config.toml
n_layer = 19
d_model = 224
n_experts = 64
experts_per_token = 4
d_expert = 64
d_shared_expert = 0
activation = "swiglu"
moe_layers = [0, 1, 2, 3, 4, 5, 6, 7, 8, 9, 10, 11, 12, 13, 14, 15, 16, 17, 18]
router_score = "softmax"
normalize_top_k = false
routed_scale = 5.72
balance_loss = 0.0119
balance_bias = false
router_z_loss = 0.0001
n_groups = 4
groups_per_token = 3
init_std_router = 0.0189
lr_router = 0.000275
vocab_size = 10937
norm = "rmsnorm"
norm_eps = 1e-05
tie_embeddings = "early"
optimizer = "laprop"
lr = 0.00156
beta1 = 0.95
beta2 = 0.98
grad_clip = 1.0
batch_tokens = [32768, 65536, 98304]
seq_len = 512
train_tokens = 509900000
steps = 8303
dataset = "wikipedia_en"
Below are experts of layer 15 (counted from 0) of a mixture-of-experts language model. Rows are named router (the router's row for the expert), gate (a neuron's input weights, with its number), up (a neuron's input weights, with its number) and show model dimensions 0-223. Each number is 128 + 32 x the weight over its row's rms, rounded and kept within 0 to 255.
After each expert's rows: a language model's description of what the expert responds to. This comes from a sample of Wikipedia text that the model never trained on.

# expert 4
router [178  65 168  85 109 116  80  97 176 127 112 136 113 106 138  92 168  87 122 128 103  92 177 177 152 114 142 119  99 102 112 153 156  42 123 148 129  74 133  68 109 141 123 175 169  53  96 155  93  84 161  54 161 113  83 157  82 148  97 122 145 120 125  84 120 126 160 183 187  96  66 152 187 116 104 152 184 104 140 173 144 161 115 139  80 185 168 110 127 129  79  85 132 142 163 135 121 119  76 105  95 123 104 157 122 135  93 170 121 129 154 116  77 131 151 183  93 154 155 111 143 107 112 184 125 154 135  84 102 162 136 132  62 158 140 173  83 155 111 124 138 100  70 131  80 132 154 152 119 150 122 107 102 155 138 151 109 187 149 154  98  81 114 113  52 119 126 110 170 171 190 170 135 145 136 116 165  62 117 135  86 136 175 103 143  88  89 105 133 111 166 139 140 172  70 107 125 147 187 155 171 165 160 123 115 152 117 107 160 166 127 136 107 100 168 127 145 155 127 130 128 140 123 115]
gate1 [139 105 131  72 117 107 136 112 142 129 112 111 154 127 106 189 148  97 121 127 118 136 130 117 147 125 163 104 138  64  99 106 190 101 140 148 117  85  69 115 140 178 141 150 156 100 102 171  90 121  64  81 175 115 128 125  93 180 119 145 111 160 211 185  79 112 125 142 103 179 226  84 162 163 128 141 182 105  94 155 178 113 142  99 134 181 118 142 114 116 104  78 143 145 174 133 181 155 102 120 175  75 136 128 156 161  87 134 121  84 168 135 113 102 145 115  91 148 138 122 180 102 111 162 147  98 118 109 165 156  96 129 110 119 147 129 134 160 135 127 129 165  93 170 140 193  53 162 132 186 171 103 126 134 171 137  95 114 156 107  96  61 165 171 118 121 192 153 113 151 152 175 151 146 146 116 123 157 148 157 121 112 107 130 138 108  62 149 179  98 111 171 174 134 157  80 121 135  94 132 176 161 152 171 144 135 110 184 163 209 192 130 122 152 111 137  61 137 156 152 166 151  98 118]
up1 [133 123 125 133 156 121 123 136 150 129  84 144  90  69 113  86 144 122 109 129 109 129 142 170 126 106 180 126 135 167 112 198 110 152  90 126 108 153 153 126 120 163 111  93 137 157 132 103 129 124 164 152  78 165 109 107 110  81 140  99 137 124  84  98 146 130 165 136 188 129 104 180 120 122  98 106 111 147 146 134 103 170 159 130 101  99 186  97 140  89 114 153 132 113  81 129 116 107 138 172 124 134  76 154 119 168 104 152 107 161 109 155 161 131 213  84 162  90 132 112  90 160 112  99  68 176 114 113  99 104 111 119 121 131 107 149  95  88  96 108  99  47 134  64  87 108 140 131 139 101  99 103  84 139  90  63 125 165 108  80 162 205 151 137  96 114  82  84 129  94  94 120  60 169 140 119 149  32 122 149 145 151 200 169 143 132 187  88  69 119 135 125  54 129  52 137 125 148 183 138  83 118 136 166 107 112 117 132 159  65  97 154 118  81 137  66 204  98  91 143 126 121 129 107]
What it handles: Final digits of years and dates in birth–death spans and ship histories, plus following semicolons, e.g. 1942; 199'7'; 192'1'.

# expert 31
router [158  80 166  81  78  61 145 175 150 129 129 126 122 133 140 118 138  63 120 153 112  88 164 155 148 101 134  98 141 105 124 115 156 115 153 165 145  73 103  83 148 162 116 111 160  84 106 161  85  89 148  54 152  86  81 128  95 152 136 142 109 136 114  82 117  98 161 182 155 106 137  72 179 116 138 159 138 130 158 168 111 163 137 107  69 162 184 120  82 114  82 130 105 141 150 125 119 121 120 108 137  80 124 153  55 134 126 129 136 122 145 161 113 127 131 146 107 144 141 130 125  90  73 134 103 181  95  96 100 143 148 162 101 128 149 151  93 185  50 130 106 126  59 107  58 153 138 120 114 136 151 132 127  96 128 146  93 175 203 103 120  56 137 150  97  71 155 138 108 140 149 126 113 203 181 133 150  90 112 143 123 141 130 137 139  91  68  76 134  95 140 138 163 215  77 108  59 189 173  98 132 178 160 135 115  89 121 131 159 150 136  91 134  93 165 133 119  99 125 198 177 125 117 114]
gate1 [134 122 121 134 113  73 142 191 135 119 128 108 119  69 137 148  78 103 126  87 151  57 203 126 117 150 103  79 124 134 203 107  93 122 113 143 137 128 135 130 152 164 124 154 122 146 148 124 102 151 125 143 225 122 135 127 134 105 166 130 156  97  96 133 111 173 122 166 166 162 141 120 122 114  74 134 111 188 129 168 102 103 105 137 128  85 114 105 112 139 116 122 115 146  53 116  85 159 118 116 167  88 112 123  61 163  74 132 120 114 131 137 145 115 105  85  96 127 100  87  53 111 101 133 147 176 110 114  72  76 120 216  87 144 155 152 112 171  92  99 118 104  98 146 108 142 157  86  99  68 170  97 164  97 130  87 179 126 158 209  89 115 152  41 138  72 158 121  50 140 101 130 131 163  67 126  99 140 136 120 153 118  90 155 125 112 151 102 177 116  75  98 127 136 148 131  78 117 128 113 108 119 129 148 107 158 126 126 116 106 141 120  68 151 129  62  71 126 134 150 200 160 141  82]
up1 [140 129 130 147 119  74 149 194 138 132 129 110 139  73 155 135  94 105 100  98 140  54 199 114 128 137 109  73 138 124 206 114  77 119 126 140 141 137 150 127 133 163  99 147 136 151 153 129 116 152 126 134 227 140 148 134 139 124 178 133 140  89  83 148 119 164 111 171 157 141 135  99 133 123  97 136 128 180 123 157 100 107 113 116 145  77 117  98 131 149  94 138  98 129  36 125  93 168 104 116 175  89 126 117  60 136 108 126 150 110 130 152 132 138  91  97 119 111 103  98  66 118  94 124 175 195  81 131  81  89 139 204 107 134 176 155 110 159 115 107 118 121 116 149 112 141 164  65 105  75 176 100 174  90 114  71 177 126 141 218  98 116 160  55 142  92 152 129  80 140 107 104 119 153  68 144  89 140 141 120 155 115  79 163 147 131 146  83 150 113  96 130  87 153 156 131  62 112 127 125  94 130 143 144 104 148 127  95 107 116 122 131  59 153 135  58  65 117 139 145 208 141 153  97]
What it handles: Perfect and passive auxiliaries and degree adverbs inside clauses, e.g. has been, had, being, nearly, almost, most, considered.

# expert 0
router [120  46 157 104 149  94 120 192 162 105 144 141 157 118 118 105 145  63  92 165 108  61 173 182 175  90 104 146 130 123 140 158 167  86 131 147 130 116 136 104 110 141 102 133 123  66  99 121 101 128 164  52 130  82 153 164 136 141 109  90  94 171  94  78 148  63 125 176 158 102  98 148 193 161  93 175 120 148 132 171 124 142 172  84 122 174 165  91 118 121 129  89 135 155  94  78 112 105 117  91 116  95 146 195 109 121 113 141 165 106 150 140 120 144 186 156 155 200 161 111 141 163 107 182 151 179 160 119 144 130 182 154  71 131  95 126 148 169  67 107  83 122  87 106 101 157  82 133 125 143 113 121 126 116 151 117 100 155 143 101 124 134 114 161  83  62 120 142 150 168 152 135  98 178 131  91 157  78 120 132 137 155 131  57 175 103 128 143 115 141 164 149 121 255  69 108 113 123 150  91 137 153 176 130 122 156 136 136 176 151 111 111 123 138 138 146 110 140 144 155 138 133 130  94]
gate0 [108 111 136 152 155 147 112 109  88 145 137  96 175 113 137 133 103 113 125 135 132  32 102 132 183  98  95  59 142 117 172 132 104 119 115 137 128 155 157  72 109 182 208 112 117 158 121 147 100 167 158 161 119 130 152 126 124 128 118  83 147 158 115  86 128 141  89 167 113  70 137 118 134  89 144 139 102 151 149 172  97 144 119 116 145 111  99  97 159  62 174  93  80 116 126 138  79 168 132  53 145  88 197 145 171 190 150  96 168 194 132 105 122 161 168  98 116 234 128 129 174 113 109 122 134 190 143 135 136 135 161 133  89  75 157 133 101 128 104 162 115 154 134 105 108 111 154 151 166 149 104 161 149 107  71  67  62 154 119 185 150 114 114 116 147 136 118 175 175 199 121 128 110 124 153  66 153 150 113 118 176 156 124  87 172  93 139 141  85 140 106 142 123 189 122 115 103 102 125  65 157 135 186 119 159 112  74 140 141  84 148 132  99 121 132 146  65 131 163 146 102 126 177 152]
up0 [152 177  88  70 119  90 115 142 143 116 150 140 119  79 150 133 136 131 153  81 113 192 130 111 104 171 120 184 119 138 100 157 107 117 168 127 159 100 103 144 168  74  84 152 107 150 146 155 136 134  82 112 145 117 118  95 113 145 117 204 117 116 136 170 142 108 164  91 138 201  91 157  93 208  98 142 157 143 118 120 177 112 137 147 149  94 146 185 154 211  92 159 127  81 190 122 158 165  91 182 131 167 132 117 126  37 118 147 126 106 132 129 118 118  69 151 132 102 116  90 107 164 158 144  87 108 110 146 147 120  97 114 180 190  91  97 148 137 146  90 142  90 123 151 171 116 108 103 108 126 140 121 103 154 163 187 203 126  75  63 132 112 131 149 135 146 150 123 117 113 134 149 160 104 117 146 122  90  78 158  35  65 124 208 154 133 125 129 153 107  78 132 133  91 168 145 137 170 126 155 138 101  64 150  78 153 118  95 114 154 103 130 149 129 158 120 123 111  56 166 149 116  85  87]
What it handles: Field names and words inside infobox key-value lines and headings, such as Superfamily, Date of birth, Length, Preceded by.

# expert 11
router [179  34 138  87 149  74 100 116 207 117 126 164  95 121  92 125 125 121 134 173 103  64 187 177 140  87 133  97 143  97 137 148 145  83 101 160 120 108  97  67 149 126  98 105 133  80  49 159 113 107 162 105 174 107 112 127 119 175 123 129 110 133 131 100 144 114 199 142 196 131 122 143 153 122 106 173 156 120 136 117 127 157 115 144  80 203 173 131 118 126  92  83 165 188 123  99 132 114 122 103 139 116  99 175  96 132 110 156 144 139 145 136  99 138 156 169 137 161 119  93 129  80  88 186 101 183  94  74 141 153 122 147  87 133 103 123 101 182 104 128  96 114  61 138 122 150 168 159  98 126 120  69  88 130 170 109  95 138 149 150 121  82 153 140  82  56 122 129 109 135 145 138 110 177 171 112 135 120 117 122  94 102 145 131 104  55 112 139 145  98 190 161 143 189 112 112  71 147 187 133 168 172 107 101 115 119 137 160 149 160 149  51 104  79 164 104 146 166 128 150 160 134 102 129]
gate0 [153 118 129 151 102 168 154 108 118 132  86 145 109 186  30 178 163 126 150 109 164 141 144  95  91 156  73 148 133 138 108  97  91 130 178  88  93  76 180 144 121 210  96 166 104 129  65 165 130 161 144 104  96 101  96 113 124 141  67 135 150  56  84  62  80 143 163 105 171  71  88 127 170 110 135 120 138 159 150  89  90 133 118 151 156 164 157 110 137 135 145 132  70 115 122  69 114  53 149 130 100 152 134 183 122 130 118 148 154 154 147 132 125 103 149 144 155 150 114 147 122 105 151 146 149 219 116 117 156 100 113 112 130 152 136 154  66 140 154  96 165  76  92  98 116 152 186 183  38 132 110 144 116 171 113  89 153 103 136 119 110 165 128 150 130 125 118 123 121  81  94 121 103 138 131 117 148 152 121 131 118  69 151 158  66 139 176 134 113 108 162 179 174 126 139 115  99 176 170 111  88 220  93  82 125  89 146 127  94 128 128 145 137 100  90 113 128 111 145  81 149 117 136 163]
up0 [138 122  98 103 134 145 139 174 120 128 137 138 160 129 156 107 115 143 131 142 112  92 103 135 154  38 146 133 147 116 127 139 148 107  76 132 155 103  79 109 176  73 139 162 154 124 102 129 101 158 107 118 128 165 116 147 179 132 188 109  65 161 180 141 137 120 121  97 149 175 136  94 109 121 136  80 105 125  95 138 189 148 160 107 109  89 165 197 121 125 129 163 144 137 138 176 177 216 142 131 169 115 188  57 136  64  96 137 113 115 107 123 111 181 190 144 119 144 122 118 126 162  91 150 143 123 104  95 134 152 107 139 137 155 142 127 187  96 123 142  62 150 156 121 143  49  86  69 190  98 118  86 154  78 208 137 164 179 138 115 120 106 117 106 116 124 104 124 136  86 146 124  85  81 166 155  94 136 118 171 153 145 120  78 159 143 135 112 194 157  98 150  75  74 118 149 115  69 151 144 159  72 159 141 178 196 109 134 126 131 137  50 139  78 129 115 132 136 126 169  91 147  68 126]
What it handles: Head nouns and final pieces of institution and place names, such as Princeton University, Kansas City, Primary School, Sheffield.

# expert 37
router [144 102 157  76 121  78 112 135 187 124 137 149 102 126 129 134 147  28 109 182  62  72 165 226 136  97 165  97 132  89  93 154 134  97 113 175 139  66 112  87 129 154 106 111 173  93  75 175 108 117 117  60 181  88  63 160 131 160 123 111 151 117 118 104 136  94 153 228 162 105  82 137 170 126 120 170 194 104 153 169 126 168 152 134 101 191 159 126 147 114  93  86 118 178 128  96 135 123 127  70  97 138 118 157 102 143 132 148 139 147 148 116 122 145 115 135 113 184 142  97 133  89  68 161 136 169  74  73 120 156 101 175  77 121 147 125  94 153 101 126 137 101  67 103  75 134 133 118 105 112 143  91 128 104 132 140  82 150 176 121 126  75 136 152 106  88 136 123 153 118 156 127 133 194 160 115 133 123 123 144 119 157 153 113 130 106 139  77  97 139 161 159 135 158 133 126 115 172 169 151 159 153 124 128 104 114 132 138 152 176 130  97  76  92 159 123  74 173 169 164 149 126 161 120]
gate1 [161 106 133 132 164 123  53 158 118 121 157 124 150  83 124 155 107 103  92  52 152  39 144 166 190  79  70 104 156 110 184  98 107 105 126 134 198 137 157  60 108 164 142  68 114 118 132 150 164 123 111 145 113 116 105 110 152 117 109 121 151 160  73 120  90 112 155 204 135  97 128 142 110 122 109 180 130 112 166 113 117 125  64 124 173 100 148 125 105 138  97  82 120  99 194  88  87 128 117 145  64  92  82 174 155 156 108  66 179 127 126 131  94 148 149 129 165 137 180  98 151 121  98 129 128 188 116 157 154 135 154 134 152 161 105 106 139 156 114 140 119 121 137 121 173 110 123 159 140 111 113  89  62 116  89 199 139 180  90 167 140 105  99 129 152 100 137 156 133 123 111  92 158 198 152  73 117 126 138  55 132 169  81 155 145 135 102 144 121 140 133 123 173 125 107 126 133 139 152  96 162 155 136 133  49 111 140  78 161  85 130 123 168 102  89 181  82  89 136 113  98 125 183  80]
up1 [123 131 134 127  86 113 198 138 172 155 104 121 116 139 117 121 145 132 132 211 119 177 101 101  84 141 209 156 147 136 118 159 124 137 180 138  60 110 147 189 148 116 130 190 147 125 184  97 103 126 155 130 150 152 179 156 105 153 136 124  79 125 180 134 157 143 116  80 102 145 148  57 156  82 175  95 123 123 110 152 146 162 148  72  65 180 154 112 131 110 136 176 155 173  75 113 162 128  98  96 181 128 180  93 159 108 140 154  55 127 136 156 131  75 135 119  70  97  69 137 111 133 158 128  90  75 121  98 106 113 162 130 135 112 160 149 134 139 102  95 129 145 106 119  73 169 124 126 141 157 132 179 160 136 176  63 117 113 156 124  99 140 112 121 106 146 111 118 136 146 165 145  99  83 142 196 141 115 130 217 119  98 128 132 126 124 139  87 133  82 113 125  62 136 118 131 111 140 111 149 119 187 159 130 173 148 131 170 146 153 159 104  28 140 176 110 194 140 107 134 163 132  74 173]
What it handles: Relative and personal pronouns or subject nouns beginning a clause just before its verb, e.g. who lived, they, these, the club.

# expert 46
router [153  71 154 117 138 133 112 141 188  92 100 158  93 115 105 116 114 112 148 111  69  90 174 171 122  89 128 140 140  75  92 153 166  45 113 175 125  94  79  87 109 148  97 131 143  87  92 142 147 107 119 133 146 112  88 127 101 147 112 101 135 141 148 125 111  81 201 128 223 152  75 158 224 153 101 128 182 112 171 126 158 165 158 140 108 146 174 125 148 138  68 131 133 165 121  95 142 122 147  79 130 129  87 151  68 120 114 161 146 132 129 156 121 140  95 188 113 163 112 114 137  69  70 212 105 137 108  46 143 175 107 146  71 182  91 149  81 162 111 164  85 109  68 120 144 149 147  94  84 150 130  97 126  94 144 136 159 163 173 114  81 102 183 138 111 100  89 129 145 110 148 149  83 132 157 127 143 139 127 149  76 110 124 110 119  71 106  92  88  92 171 159 124 171 114 120  82 188 139 130 150 183 126 116 125 141 109 119 152 121 123 104  77  84 152 128 135 133 136 169 119 117 109 110]
gate0 [129 111 152 143  61 152 120 115 155 112 156 139 114 126 176 133 136 142 122 107 120 115 103 108  92 182 106 119 112 125 103 100 145 115 119 129 137 145 112 197  80 150  95 130 196 118 128 178 141 126 126  94 103  82 104 169 103 115  68 115 117  54  74  90 119 133 139 144 137 122  83 153 161  73 122 118  96  94 100 118 154 106 157 146 154 144 200 160  98 188 102 165 138 163 181 176 101 107  83 128 172 153 120  91 154 172 112 131  92 130 122 169 153 110 180 126 135 129 122  73  73 140 109 143 151 128 122  62  97 157  95 128 140 161 136 168  89  56 104 128 142 104 131 178 155 134 187  95 141  87 132 134 182 155 170 143 113 118 146 118 146 143 190  82 159 133 110 146 139  69 168 114 142 122  76 180  98  88 139 145 118 119 178  82 132 111  79  86 132 125 108 196 146 126 135 121 133 136 135 139  60 169 136 168 156 148 158 153 141 122  64 124 249 102  98 132 154 131 173 178 136 123  48 155]
up0 [124 105 163 123 117 143 164 105 140 156 178 133 162 172  85 117 128 132 181 137 115 171 183 147 150  99 135 121 105 157 118 129 167 137  73 118 107 139 119 110 163 149 112 137  93 208 156 101 136 120 140 145  41 189 177 116 125 122 129 149 208 174 143 159 126 108 119  98  80 180 133 139 154 139 159 118 218  99  90 128  55 112 134 155 150 165  94 129 182  55 130 111 107  88  96  77 152  82 161 156 107 114 120 112 110 121 106 157 133  66 104 136 131 132 193 212 144 113 132 120 139 192 103 156 107 173 139  89  75 104 132 146  69 156 118 106 123 115 128  73  88 137 131 130 119 149 105  78 153 160 140 136 106 143 127  98 145 119 124 173 109  86 103 159 116 127 113 124  71  71 163 130  77 105 109  75 158 164 112 130 124 127 153 105 107 153 109 112 104  99 151 139  69 141 111 122 158 114 135 110 171 108 127 124  84 145  80  94  85  43 196 110  62 188 161 165 133 119 147 122 130 145 152  98]
What it handles: Pieces of place, school and sports team names after a city name, e.g. Houston Rockets, Chicago White Sox, West, Park.

# expert 17
router [100  81 180 106 132  65 121 141 198 127 130 130  81 119 127  88 141  17  96 121 114 125 160 180 108  78 169  88 129 134  87 174 205 109 133 163 126  94  82  69 117 159  85 195 179 113 115 148 120 108 151  70 113 107 129 169 141 148 112 110 109 111 123 118 138  86 148 180 181  85 136 118 169 121 132 142 181 112 171 179 105 186 104 164  69 158 184 103 139 112  78 133 113 192 181 110 121 116 115  84 121 119 142 188  78 152 146 144 171 136 133 187 116 145 144 127 130 165 162  98 115  68  88 168 132 140  93 101 120 191 160 142  86 143 143 125 110 179  99 135 132 134  84  83  79 155 105 124 109 163 132 114 106 151 119 117  84 169 198 129 128  92 151 147 126  99 143 143 142 118 146 124 127 186 152 102 156 137 121 158 128 131 138 112 141  90  89 124 142 132 156 148 135 211 127  96  99 175 162 155 129 200 117 125 134 135 146 176 182 145 141 107 144 101 145 127 124 158 168 134 146 121 107  83]
gate1 [146  83 129 113 190 121 125 126 170 122  62 196  80  94  93 150 163 102 106 147 136 160 148 164 150  76  69 131 141 110 114 176 127 115  58 109 167  83 104  77 107 138  94 120 212 109 145 158  83 121 145 154 145 131 135  64 155 130 135  89 175 101 117 152 177 160 176 112  97 186 100 102 128 132 149 116 110 135 136 123 123 135 159 125  58 136 138 133 151 115 171 125 123 124 150 113  43 178 107 145  80 109 150 120 172 170 100 102 146 115 157 167 113 129 141 146 129 125 150 113 160  90 126 129 107 174 125 149 134 118 161 189 122 189 109 127 125 176  70 138  95 104 148 129 127 183 141 132 144 108 128 192 125 105  82  92 132  87 125 127 184  85  88 111 123 145 109 106 123 119  90 108 163 127 145  85 135 145 155 125 102  67 110 132 112  87 165 108 172 154 131 100  93 195 147 180 111 132 165 182  87 146 114 136 114 123 162  74 135  91 185 103 102  60 159 220 134  92 197 151 111 150 153 130]
up1 [126 153 127 129 134 131 186  62 106  88  96 173 102 114 152 139 173 112 139 110 168 170  99 160 144 127 100 105 132 170 126  84 118 148  75  68 132 109  64  97 100 175  92 152 168 132 146 157  57 202 129 131 113 114 133 113 197 105 123  94 116 124  46 120 191 114 125  97 107  93 110 186 147 107 148  99  76 125 136 123  95 111  94 136  43 113 107 165 131  76 159 165  78 121 119 149  94 181 125 105  76 153 166 122 144 123 136  84 164  90  87 188 143 151 145 140 206 133 148 133 138  71 128 124 159 120 145 147 145 116 180 178 159 105 114 127 178 123  79 142 185 170 153 125 144 150 123  74  89  70 144 160 142  96  67 118 137  98 117 126 192 119 137 110 176 149 129 140 166  87  78 104 169 133  69 147 131 163 139 112 158 110 161 115 158 110 167 111 157 158 131 129 109 126 155 164 162 138 137 211  67 138 116 134 143 122 178  97 139  85 104 146 150 120  93 146 114  91 156 130 109 140 152 141]
What it handles: Auxiliaries and main verbs right after a subject or relative pronoun in narrative prose, such as was, has been, can be.

# expert 54
router [155  49 120  85 149  91  87 109 168 110 115 169  86  84  65 126 170  93 132 163 104  86 182 139 112 129 134  79 157 132 127 163 188  67 104 198  99  52 124  52 135 131 113 152 155  73  92 170 120  66 132 105 145 111  56 153 121 178 144  98 140 167 124 125 124  87 189 116 177  88 143 123 175 129 106 174 197 118 155 137 158 151 131 112 115 206 165 115 113 128  87 125 124 180 145  97 120 149 118 104 112  91 144 162 127 124 100 147 102 145 151 133 125 138 152 126 123 140 165 133 145  97  87 171 127 165  60 118 157 124 138 143  77 157 108 156 147 202 113 111  97 115  77 143 102 154 148 148  94 160 100  73 109 127 137 137  77 165 155 148  71  58 120 111 102  64  97 141 135 149 182 163 119 174 170 138 115 150 112 121 115 106 140 117 106  80  98 119 114 151 156 139 142 139  85 117  58 163 172 130 191 144 148 150 100 163 115 152 154 139 125 104 111 100 155  87 117 129 144 166 149 120 145 142]
gate1 [110 140  77 122 182  92 160  84 113 111 112 211 134 150 117  99  84 142 152  64 113 165 130 140  90 129 110 111 137 178 151 124  86 153 140  98 141 132 160 178 161 193 102 155 117  92  77 161 173 126  50 102 124 119 112 100  98 135 104 118 112  99 123 124 117 116 120  74 168 147 142 135 141 158 143 151 110 136 182  89 177 127  87 155 128 115 139 110 130  99 155  77 130 123 152  85 163 134 124 127  97 182  89 114 126 124 116 124  90 137 102 146 103  96 123 152 138 117  99 117 130  81  93 135 100  82  93 101 131  92 158 147 114 135 120 120 109  82 168 130 127 156 122 194 145 143  98 145 129  70 108  52 112 143 117 109 130 108 175  58 118 133 143  60 131 189 158  61  78  53 161 123 187 126  92 220  37 126  74 116 156 111  99 130 119 130 125 138 141 153 163 182 124 118 135 107 163 122 164 144 181 140 167 143 109 169 169 138 138 150 130  92 145 166 141 128 180  95 205 185 109 160 107 167]
up1 [172 142 135 160 120 132 106 120 184 161 135  95 131  95 160 123 146 129  74 153 102 112 154 121 133 118 112  70 117 130 144 123  99  76 122  92 126 115 169  35 131  49 150 122 176 148 128 170  66 106 134 120 159 154 151 126 118 140 124 194 153 172 121 140  96  85 110 136 112 145  87 105 133  71 123 114 108 139  83 150  80 143 156 118 101 101 110 200 153 184 105 142 105 107 136 198  73 131 156 139 171  99 114 177 140 114 131 216 156 125 163  96 165 147 141 160 121 167 151 115 118 149 162 153 170 137 127  90 122 189 139  94 149 135 167 145  90 151 148 179 156  59 132  46 103 111 132  91  60 139 141 146 179 145 124 122 203  70 107 163 151  78 114  94 124 107 119  81 174 120  96  95 117 133 125  91 145  94 167 151 101 140 169 146 115 132  69 141 137 141 109 111 169 122 133 162 121 128 114 122 125 124 142 104 202  72 114 117 123 112 104 124 167 113 122 189  57 127  61  92 158 115 171 106]
What it handles: Final pieces of compound foreign names and words, such as -wald, -ter, -red in Ethelred, plus section heading = marks and organization nouns like Ministry.

# expert 57
router [152  60 132 106 116 103 127 130 156 147  75 134 131 137  87  84 146  87 133 166 126  98 173 178 161 110 124  87 130  67 113 160 171  33 124 176 158  59 112 111 133 177 148 128 155 110  78 118  98  91 142  84 184 149  82 166  90 141 137 147  95 114 169  89 105  82 140 176 199 128 130 111 176 163  86 128 163 117 103 157 119 144  99 111 106 159 141  79 120 106  88 117 127 147 166  84 174 125 151  70 119  79  95 161 100 131 134 126 164 123 197 155  73 140 184 181 105 213 130 115 149 100 129 199 104 184 112  79 122 111 132 129  48 163 163 154  95 180 109 118 118 106  74 127  94 149 125  94  90 133 165  71 108 136 151 135 110 155 179 131  93 130 145 135  62  80 103 121 132 134 176 144 114 173 146 119 124 108 110 130 123 138 154 114 143 125 113 122 132 135 175 169 169 183  85 143 103 157 147 148 153 160 130 140 126  95 144 183 153 145 104 108  78  96 176 141 119 145 134 147 156 122 128 114]
gate0 [115 112 136 173 114 155 138 114 124 130 133 116 127 160  37  81 112 158 153 171 164 149 118 123 126 122 140 125  90 206 129 100 117  89 187 103 143 119 123  78 140  73 120 157 115 132 143 190 210 120 107 113 120 178  93 165 129 135  96 122  92 100 153 122 125 161 153 166 134  99 156 127  75  81 109 105 154  85 196 140  58 157 106 107 120 121 122  91 130 117 125 166  99 106 153 138 177 143 143 144 108 188 125 157  98 128 179 169 121 197  78  88 132 163 152 133 144 159 111 136 117  87 123 138 137 153  56 107 137 134 125 114 134 105 129 126 153 156 120 106 104 138 107 117 115 124 114  63   0 106 134 158 124 176 157  80 101  68 140 158 122  85  84 131 124 115  84  89  78 169 117 133 165 119 213 168  97  96 135 134  43 124 156 103 122 121 117  90 141 115 160 125 172 153 124 192 136 133 160 182 125 133  82 114 175 128 144 130 111 152  92 125 134 115  93  68 144 147 120 119 119 124  62 156]
up0 [ 72 146 132 134 106 111 111 112  97 129 109 172 113  80 123 145 220 107 126  38  96 128  99 143 109  80 173 139 151 127 122 154 154 156 109 159 102 112 105 157 150 169 112 121 154 127 100 124  97 139  79 177 150 123 142 142 151 157 134 166 194 187  74 156 152 125 134 119 113 156 109 169 137 130 111 169 114 152  81  93 181 132 107 190 132 145 143 122  86 128 160 123 109 104 111 175 105 102 119 172  71 141  80 125 154 201 139 138 143  80 199 158  88  67  86 128 143  87 148 115 115 150 108 123 133 119 144 149  91 124 113 107 123 132 111 142 119 110  99 143 109 109 144 147 168 110 128 182 246 131 164 136 111 149 124 111 138 195 121  69 147 150 156 131 138 124 113 106  89 101 102 127 133 134  87 113 144 121 120 180 252 108 119 155 153 134 159  82  84 156 118 135 113  74 139  86 138 148 132  62 109 146 156 133  86 120 110 131 147 168 223 132 137 182 113 175  89 134  97 144 141 129 161  93]
What it handles: First digits of numbers and years in tables and parentheses, like (1979), 1958, 101.1, plus the letters cl or Cl in words.

# expert 45
router [137  73 156  80 105  38  84 175 160 163 129 121 106 114 133 123 138  73 108 141 121  94 137 193 158  95  97 101 140 142 100 134 187  40  92 158 113  97  57  49 122 116 110 129 152 106  76 173 109 101 151 110 118  97  81 144 128 124 105 104 168 159 103  71 120  92 159 166 191  99  87 176 183 123  97 126 189 127 157 130 128 180  98  70  93 186 177 122 142 125 114  78 148 177 139 118  76 102 131 105  80 128 133 217 127 134 125 134 151 145 160 130 145 148 123 119 147 153 153  85 164 120  99 205 122 164 135  89 159 146 140 155  80 135  98 109 104 194 105 126  98 122  98  92 111 130 158 123  99 126 125  98  91 102 156 103 133 114 180 132 107 134 131 160  93 110 133 124 140 169 157 149 159 147 133  85 127 115 109 153  73 135 153 122 207  59 134 126 122 174 144 162 166 177  70 109  85 137 184 121 175 153 141 115 130 133 102 129 154 158 147 110 126  94 141 138 114 160 113 134  97 122 108 110]
gate0 [ 92 121 166 141 122 161 101 181 171 149 182 153 100 186  88 158 148 150 134  84 186 117 138 132 200 134 176 148 156 124 118 131 161 128  88 150 202  96 126 123 121  86  98  94 121 158 127  92  95  86  92 138 106 104 158 118 141 119 135 121 187 108 116 128 155 124  94 127 146 125 152 125 160 106  70 131 143 151 103 104  98  69 121 142 113 188 159  49 138  99  61 107 138 130 144 124 146 145 153 128 105 112 133 139 147 133 120  94 149 178 137  53 135 144 123 113 176  96 135 154 161 175 142 124 159 103 177 168 116 172 113 150 148  98  41  88  99 154 156  97 123 142 106  72 152 139  95 167  83 172  91 146  90 155 169 185 141 116 137 131 128  73  94 144 124 108 214 150 164  97  94 168 137 138 121 112 140 154 117  70 123 159 110 112 153 117 150 139 132 196 247 174 108 135 111 168 134 149 124 172 114 128  95  89 108 179 182 132 109 146 145 118 174 117 128 130 117 196 114  92 154  88 167 139]
up0 [116 109 124 103 153 105 125  79 140 157 165  97 116 130 108 149  42 122 126 132 186 120 141 138 106 155 100 108  91 131 118 170 102  99 180 138 168 121 140 128  88 140 125 146 111 176 165 163 165 140 170 122 135 113 120 161  84 105 175 133 155 153 108 113 150 147 165 140 156 170 130 131 120 106 180 105 142 124 132 146 119 147 129 135 134 103 107 113 134 126 203 110 127 116 168 163 101 144 160 104 184 162 161 127 108 142 166 105 121 129  78 127 118 119 100 156 137 113  55 134  49 105 127 114 102 132 151  95  89  90 120 155 145 137 155 119 114  79 115 150  88 134 111 164 103 156  49  72  87 129 129 132 110 135 144 226 132 111 131 171 128 186 119  43 117 161  67  30 110 112 151 102 177 102 149 175 136  54  99 105 168 139 127 179 116  65 118 109 100 172  55 147  83 117 155  76 151 136  99 171  84 112 123 165 130 133 146  87 163 127  95 137  70  79  71 101 127 145  77 127 165 158 183 101]
What it handles: Field labels in infoboxes and football tables, like Released, Label, Born, Succeeded, Television, MF, DF, usually before a colon.